Weights of a small mixture-of-experts language model, trained from scratch on English Wikipedia.
Size: 11 layers, width 128, vocabulary 8192, 25.9M parameters.
Experts: 32 SwiGLU neurons an expert, a softmax router.
Training: 456M tokens, 9370 steps.
Below are experts of layer 2 (counted from 0) of a mixture-of-experts language model. Rows are named router (the router's row for the expert), gate (a neuron's input weights, with its number), up (a neuron's input weights, with its number) and show model dimensions 0-127. Each number is 128 + 24 x the weight over its row's rms, rounded and kept within 0 to 255. Numbers have three digits each.
Before each expert's rows: "gets" lists some tokens that make up at least twice as much of what it gets as of all text. This comes from a sample of Wikipedia text that the model never trained on. Tokens count by the router's weight.

# expert 144
gets: "yl", "um", "ick", "ash", "ack", "et"
router:136135115090139139133099118183114092119165121138137150092106102149125158167147129122110108137125163159177138119144092159140132122141175099162139113128113168076132128123118121153111133147130114122110094129093101108196109111115080137128145092094133105124163109116092157131172111121140069129178128086117133125121139134143132124169155114138153116148108095143151116143126117147088110140106
gate0:097097102128183124123134118187154141138170112145165143137099171101117128142111107109111097113157137157133089145133130159131103150081129092145115145154122116128146144174166115133121117145155129154137145151087112136136148143120097094113149113133096135139090121084095108172109105126089098142134101148129094124135176082137127108103146105131169131102100115181140119138168121141152128129141
up0:095095100119176122128126139167101128125192080167179172133114139093127130127105129132133093115140127151141112149123154156143115133107161102156116135128122117127122139154155103134128137119161142147130142148068109123138134148130089099115162129134110121137099116145098134165092134137119076139160097148161114157103165068125084119088164122146149159119130121170143109135150130162116118118148
gate1:124078100098096133110120184098115069152117137145119106119142145126098140152146103111127109142106081118124145142106118129104149114115120150082130144138112111116116158131100100131114122122102129098096131113082156122181083132149115179110113172126146092082097098166078135104125127134108144099094141126161126132104115147163166122150146092113143097158142127141165152122113138107108113113105
up1:134124173114118131129120156097108095133154139152136149120158117138053134194107122155155126137108092121117158149132162129151162118077138130126151113130129137126110145073145142152118112086119130135106145148087127114109122148154100160128123165105135118044149139175118125164127086136124153107123123078151161123087131138136123124134099129127146111131125140121137111136151124123115061136139
gate2:125144148115133099088114094129120090151125130109109128126147113133082113096177117114131143133131179141135097164104148136135150082146116171146134162154078145123156147117184136132109090112104104131135134123075144116153138073095102113116143109123112112173144102142120148124140115128136107110147165131136155081126137151136127129100086155103132104107142145144096146110109080170155139078122
up2:133116108108097110100171158118128123118135149151162136137148133174140131127107107093105096151096119108141141115082138114115153131116098075186117148121160138147104128125142103097111110172130162112137115177138112142170103102124140081150150157136126120087134124125173119096111141128090112131135122107113190169114111138109159157155125126091124112163127141146175129112093184132120132125132
gate3:114073128137145126133121137138115111128130152187149118116113092100071190143118101122100136146149110098128153144132104077144130161117141130149096138109131171134128133102113121116092139138112146152130092112076143140138139110115109115095097193146120105120165138115105114115135145157138074061113122096100129137152176134135132126127116117093100124123107102136162102141092135139136116162141
up3:138165147143114159128095105121160133151134157085109150133089117135102132079148099104084156102115115118114133120145106112136103177119132065150128144104121176099115140074177141131152129135107170127116112128162161126134115146168120115145166133185103135113120122120129136113146111176125106132124085130118099124150118090156105145139100165163136157100125108119092103153157133101131143140129
gate4:121153076105123144160133153142112104118150170123123125128134111114141151130163116172168135144103097131139171152144097138135117124143085173155125173127138148126111138139146152094119139148122152174112071138119145127208126133133128110150101124080150114094164075159146111136095150081137132073124126120126099136148167110153153140152151145114149162117134127133138115135123138163136119116105
up4:132120162173120076133128107093111143141128087130113160141147134143109118106119150079126125135161155126107098118100155116117179136110172074111127103127117099123144129126114097157123100107139118106148163105155129135060113117137139151126133155156106100146105154127160130124143116167151115177134108136141180129093089122114084119101134109154120100142127097128110159128146111082110124153175
gate5:135120152140151138107097161148155129128166126122120138117136117130143092144142119113128087121111115129131122156159149148155100133092114060137079143097139139122154084089151111110162121153146129105144124134144083132151104087135194129131158142150153169082153109114101105147174096072114126125138156133085151124126139137116110107143124144153128100150074103139100093131097154109133106124118
up5:099126132125152129146143134124087130081114149142142130181148171163128131103101143133189147119149135108145181070136103119132130153159120165099152099140145110132135129148116135147106165066145115135131138128127202133098164157111112141121125138129136108164101121116150117149117126155147125136168108128120101135128106086090135132116137121078155137107153096116126187156139116149124139149100
gate6:093088131134138111161145126124119120119145146164152098131123140162127127165132159129066117110105121139148136158147143140131109126100126126157181121142054088088140145133172117136144083126152160115156107168122122131119113142088114130125170143115118133157140156109100146182154151106102084123127126110115142139130151115139108101142128187107108127141136117150129093098150146136098088077121
up6:131167098111145133083092108130104132163095101094133142155106097097108122117122121158141131121145148130099138126135118108146163134121127137134100119107175131178133108146107122143113161178132121128105158124146088151135161144154147120098158095177105141135095093122168092099083149137150142136115119153140112127115097136150162109098112073123165144133103125110123102173093126118144133175173
gate7:106161110114135122126105093160117124141143111121146125164052129129115106127158135087145100088159171158127110098092096137108114153122118108087106135126128088116107148065142095124124113122118070123143150065132145139125108141127084149143135111108110115157143157112096135143155127122125120111138146146134148143157160072109168133116120130083107099150137137151101123154133110168138115103144
up7:128182149149134158125110140134122090148109122129128099095082119131147099109120119127127101110166126115129130100130132108110143168106146102117089154105077142136135153103147074169132082079069107128174113168110106145140125149121121158132111086072121126135125121063087135130117140115123179147124113166134143147159118124100140149132122148107116132131147133143086112158128101127108117113108

# expert 53
gets: "time ", "season ", "War ", "time", "film ", "game "
router:144118093118142088161102080123087124118121175109119126166158149152137139139142122146104148162146113144132135119153116118152097097123122125113128089134103087142161107121143105113131142092142161118091134152108101106094163112114158117115151163173098149162161120094142094099086170133138066103165129144130137101112095098105154149118125105152124155128121102134147157135173108135133145099153
gate0:122144138135132139087114119131096119127102139121164063121142115100117144104110108176157094106165121158142084136159111108117112158114122114120158102133068097106121130132141096141138155095137144136084096100123140109146132149130182126102087146131141091114159143087164101129112125147126101151102179122135153120124070106087096113140134103129155089121096173120128130149121104126115121128133
up0:133122140098133154155143136163131150137182121137115182140107137129139086132136160112145154148082142101115149116113116141138169130127100126176097152135143145164167101110137151119124134161120135113193138135162133129110143085121068160143163125111124153127112119169070149123144097117112132113146105163112098111142172134158168146146130172112100159127165119128124143098098160144144123130126
gate1:133081136128156152142137136139105116126115143124127155116120125137107140140102135119134083130135153131141131103094123155130155075131158113132073132089116099124132142122157066118086134117153131154112151172160123092137151111129104123123106105120117101108132077128121113125114145102151109144081107163155126116143162137123065106081155142084155143176124098121131129094164161143161122146080
up1:169121143132097124097130091117127147143137127148129124129136147116139137197120125159144087149141109110093141133139130135145126096129128110141117100103116092124089112099122078156117170118128114172136105090084147103115119105144074116109146129146114118109133089065097143126110136090123074154105091135138145112168118083151122140110167141085177103119103155128149133133114130119130158157135
gate2:144158120083169167181130160147098148098113138117118134145122146116131161143142117131133108110132127108134124149099071152138091126161134103112121119163089119169160118104154137113127165160120164128158164169099151079127129112135116093098092118098134152158101132162142150102138115125095102085169157126105123127111141115159157107127092101128152105151112130145127073113109125107123121158106
up2:146068121178131129148154128135175097155131136135126115096120127127106112150131144147108104133111149135121146093152131121086163123126149190104162114126133142145087127114111116137143108116142109088101075096141102160155118152128106175131197122098138060153108111099093107133103102132173132140102104158130145103095091165120126113128126115142119139138124129103125176147129120135133149125120
gate3:152091137113123147131094122143071175113141102106157149102089107163150159133103127130097140150159086165106102154115076116122115108147129064144140177110113138128132097096136120121133106119122136125137099173100162149124155105126131163136169159154107158162102164116179149150108139161115116129140106113135076110154099130138116103098108114128148131099106162141131147137141127125139146116118
up3:182170116082133144126107105155093129155142173149154140130131137110130142146108115107125084096152136121142118175164135133103107107152108060110141115130136119134169115111122117165127162106135124189109078136110093140106124159101079123085150150155136124149102166112177140103095146131152109118150110117127111131083139173134117112114146129112139116092115154100139128135114129116130128164130
gate4:113116120130107103143111101097082116116137107157148119133150062127109086153102166107135143109106129066121146107138140149156095106132126142124123141178121135102125129140084146142154124146101088150063128140130085102100125163095113162129153106153127133166151077116136123111113086144182134105114127147124175149134115148155170139121143088120140135120114132129118158105106131139129104125163
up4:123131136119126133124121112176108121127150127141120105109139090123138156159125147151149135118136158158146119144147112112144132114134133116166081085184132143151102120162126173146126185078143128157125097142120127125142112161090156114136106126122143071169125127121138124116114134095202105090130145101094124124124146089106101125145119119105146153171120139105136138155156140110156091197109
gate5:146123109124128124108170113132137111129119119108117101120125123113114146131125054171156145150164149106148129107161133093133105133140134136095179073144159128115109128103093084140105099117130127143141129109117105132139132073139123099094117178146150150146102139111172122096102134115111113122075127114147122138155129103135137123128133095117146132127147120184144117148112105159033152134144
up5:107177146109140104123092162155096142100156144149155145128126135122138113158164186099097063128106122123148125132090139140115117129126086105110119106091107128109100120110158135127159172151119119141135133124108160105067146151114094171145107141086118052099099157131112127139162128155126124125163143141126099147125126144107124146099142106099084144147138119101129145104142134106134136128156
gate6:116110078144138122131138173116138140107101133123086133097138148138143069117157125082108155160130095114167152141087115134104133152132141150147120136086184165153155150153131125077103108150138110119134162147104106170080136100136125116132128154169150094107124101139159132121145136122130166121166152132146125117146144122116171110119150115118114137118150099127149123068139135140174140087096
up6:117146167098116138135138126146115116119169133131169116177125102142104161143094137147133104105120169146101102110145157094159113094107097109135130151172074071118100110114136098175152147104133138138140121120142158097171128134123141146104115083102086167132106150164107138126105128151112103163120107116107094147112139127105131137122117123118138121154129148119095109179111107131094080158159
gate7:136139090128124122148145161116138174171091159098128127125134096122119079114149139101116141103111149170129103106149113109105105114145102143129142109136145124115158122120082188067152133113153108114142183149131149105117113160145139090119149129146086105137134098120162179096113138149125123133137164146081087099104118118111156118171133147116121132141112114149130178145135140153144082137108
up7:149132147169136121142123104180105105151174141140145087148124115131124166144124149113149151129120119113114148121095147099134084103128172133133105121151117142095139157164097145188123136132111111126139122169108131077121100131127141172101091127115102125158107119103138170091147095123145128144143115087158171125121115131161106190083139139115163148132151134133162119141144113114088132145176

# expert 181
gets: "ov", "ell", "ann", "ug", "am", "ong"
router:158125123114129135096094105187137104127137148119100161107131143133111145139152159155145116127119129151129106105105096161135167161122155100162169099124144154111146089127126135141082136134115127121152074093113159151176126107136090156116153091122107114123163134118179183132143083118146102136134127114116153135111128097110125070146157170083147141154092101128140109156124137135118138126152
gate0:153145117115064121097114096164142110144105163102167123152115112094104124167152135123183124169130113135118117126104109087122101105151162097102128100143110130154111169123139097117124152122105130131182143149108116062121152138094120139159124083141159136119137172128117127132108103116139108127124203128102151122141100111121145129125143159127094145135114164094137104135167113143099142118126
up0:120142139153129128125109117157130120123114139113136117150097122100098120152119106115148107188144121151129139110149071121113157130156165093136115122128111099118089159117194082102096120150141084165138119120128138136174125098082128127150110132176142105129133155124109130124144110142130126113113200140097137128099116115144112129110131141093115160168073158090137137164162088145115132162114
gate1:118133126143160086108153140167127116106161158079135165112162168144109085152135172138148103138089131144113162082152102094127119126070117119072167124096100148122157096128124159166138103129139141144164111138139154114128113149127146102104137104127127153145103134140135088144103148168108120140102141101107141102131157104112146149141155083086132097105111083153127103149129138127126109123121
up1:111129123127160105113146091158121159121135106093134156111121157151110131112120131133129079112103111138085124089117121138126135082056119127120157139118156092172154090138115108104154127118125133130160116089097119130105127126129147138099164105124092115133158118131157129136088167162144124108055151124104128119174114121130177127149155117165127122132117176119085101147127115128158173103123
gate2:137144097143154109138110106158128129113118187117111142150135125137124138113124144137138103108104136133124156090135124176153171182143117134096150097126128135162115113114117181175110089141140119100145109091167133157157119160105150132156150167140123118125099135142093163102170105128105113111115152112129110165105125089127118092092167065111151160172137116083143117146143106108113133136140
up2:182111161176115103111134170155095104153086159160147101097140099160130143126115164154121110066129099132115146132131114125125108119118138172141154122109116158127108122098164151095132114148100129096130110148138128094127108166132139162167110112162157125147119145165136148134105106154163152087147117147127102157117110125127106110160163102111140196159134153138127116115100132156094121136146
gate3:117147118140123170090092120145083136108127151137125154153164177095110149149121115137136130151159115105124113150076153138159135157125153120106116121143121151157094154074112096118159150141101145153121162085149126166117109090147106159102113148174097104117095125173130104143172103132136073118111162164121096112098149137118162118152087135125113160142126117134128141133130126140086111126137
up3:131147122143078161133107116119062114137103142155114156167161181122116131139136139143132137152141125100081132149084171114165132164135130122113131138120111147144102128091100137138111136144102132125139154149141136171104112086128092144134135146176118125094123136183136125128180105137161082112109118156147153134096137132111144145156113150156142165135108099188137164127131130120086145129156
gate4:140136110127121121129117106146157129131175090090098105112124099142148115127142111103116102119150166123127098147083169135162125163130135085144129113109128112105122117147172155142095156125145115120127091053140095184110132123132087135090122102123142154150129122113121119178159149147139150120148139161116143137117119119101123125139150158160076161159093114156142167138101116133121134062140
up4:145157127122154133110089123088179130139133128153122091096099096123130142159161092102113113128169140148140161144161128149103078105119115109148148157157145131129080103148102152105130124161129132111107146112112106145126127152149124137104084133155124112113128085096162167106156126113155164083152146125157137087138146100114155119168094146157077157123105128109161100101138105103129128152104
gate5:144109150126084129070125109168168140120159127094123119095096115107134154150142164124163098095141081133164131152131121099139128124128116118147095121130125133104107108110143142121139110188101117126169140133070143151100156144139124136135106092154118134162173144106129163141149151145113117087115116105110113159113149115129171116131087159090139147126148131097132146131146134133185123094183
up5:136107111156100144159144139124153136132109158113168144129058123118146158104173084150119132105124097174087130124115180157132126183113133103135095148103121131174147143158130134158107129132112114094122098105134102104085090113102129097114115118151116137139139127156147084125099116123133121141108103181123135149099111153148150110154158118126153114115098101191146126130151146165126116152125
gate6:120100098147115115160107093108151133093124126081092102080078138148114079154154130127134136144141124151120084117129131092150131151130174132104122093118092122126126145086124132094178155135137153115170137092109129152199145137113083108153138154137147145108114126119168129144151142166143113142086111140167097142126160138141094072102140167144132121114129142148120124123132117102128137139134
up6:138134095130142140099141126120082130153165118202129164162159169139196141101070121129136127137097096108115154123123104113156093113127117120099145140121147167133138139127135131116117136132128124150108140128131150121078127116113103086179112146132118146131169103135110153160134095089110131118143126129093167089112084139101174117133157089113156110137147085143119112122115106159149118146115
gate7:119104155137109136081127141105115129124118103133132108133115136152169148130153117149131144073079106152084138091139150173108134143155124134086178092157095095088130124106137105160148129130136130130109120120109140129189124107110146130127150155125144113110165155133082128094124118113148127115086112106174120138089103087155108115135132151076134149139165104143088137124124150155168168129144
up7:147116113088137107188125133127169120132129136138085138126124142149083120131107121117135125138150112094169126148133093095139111113135121141147074169111150160155140125134118165104145146128152159113128142140134121138088133169157114101128102116134190165120070107137173107120134107126140132138172152135115123094141155139104134138120141122169114116140076164107199133133118102095123083143123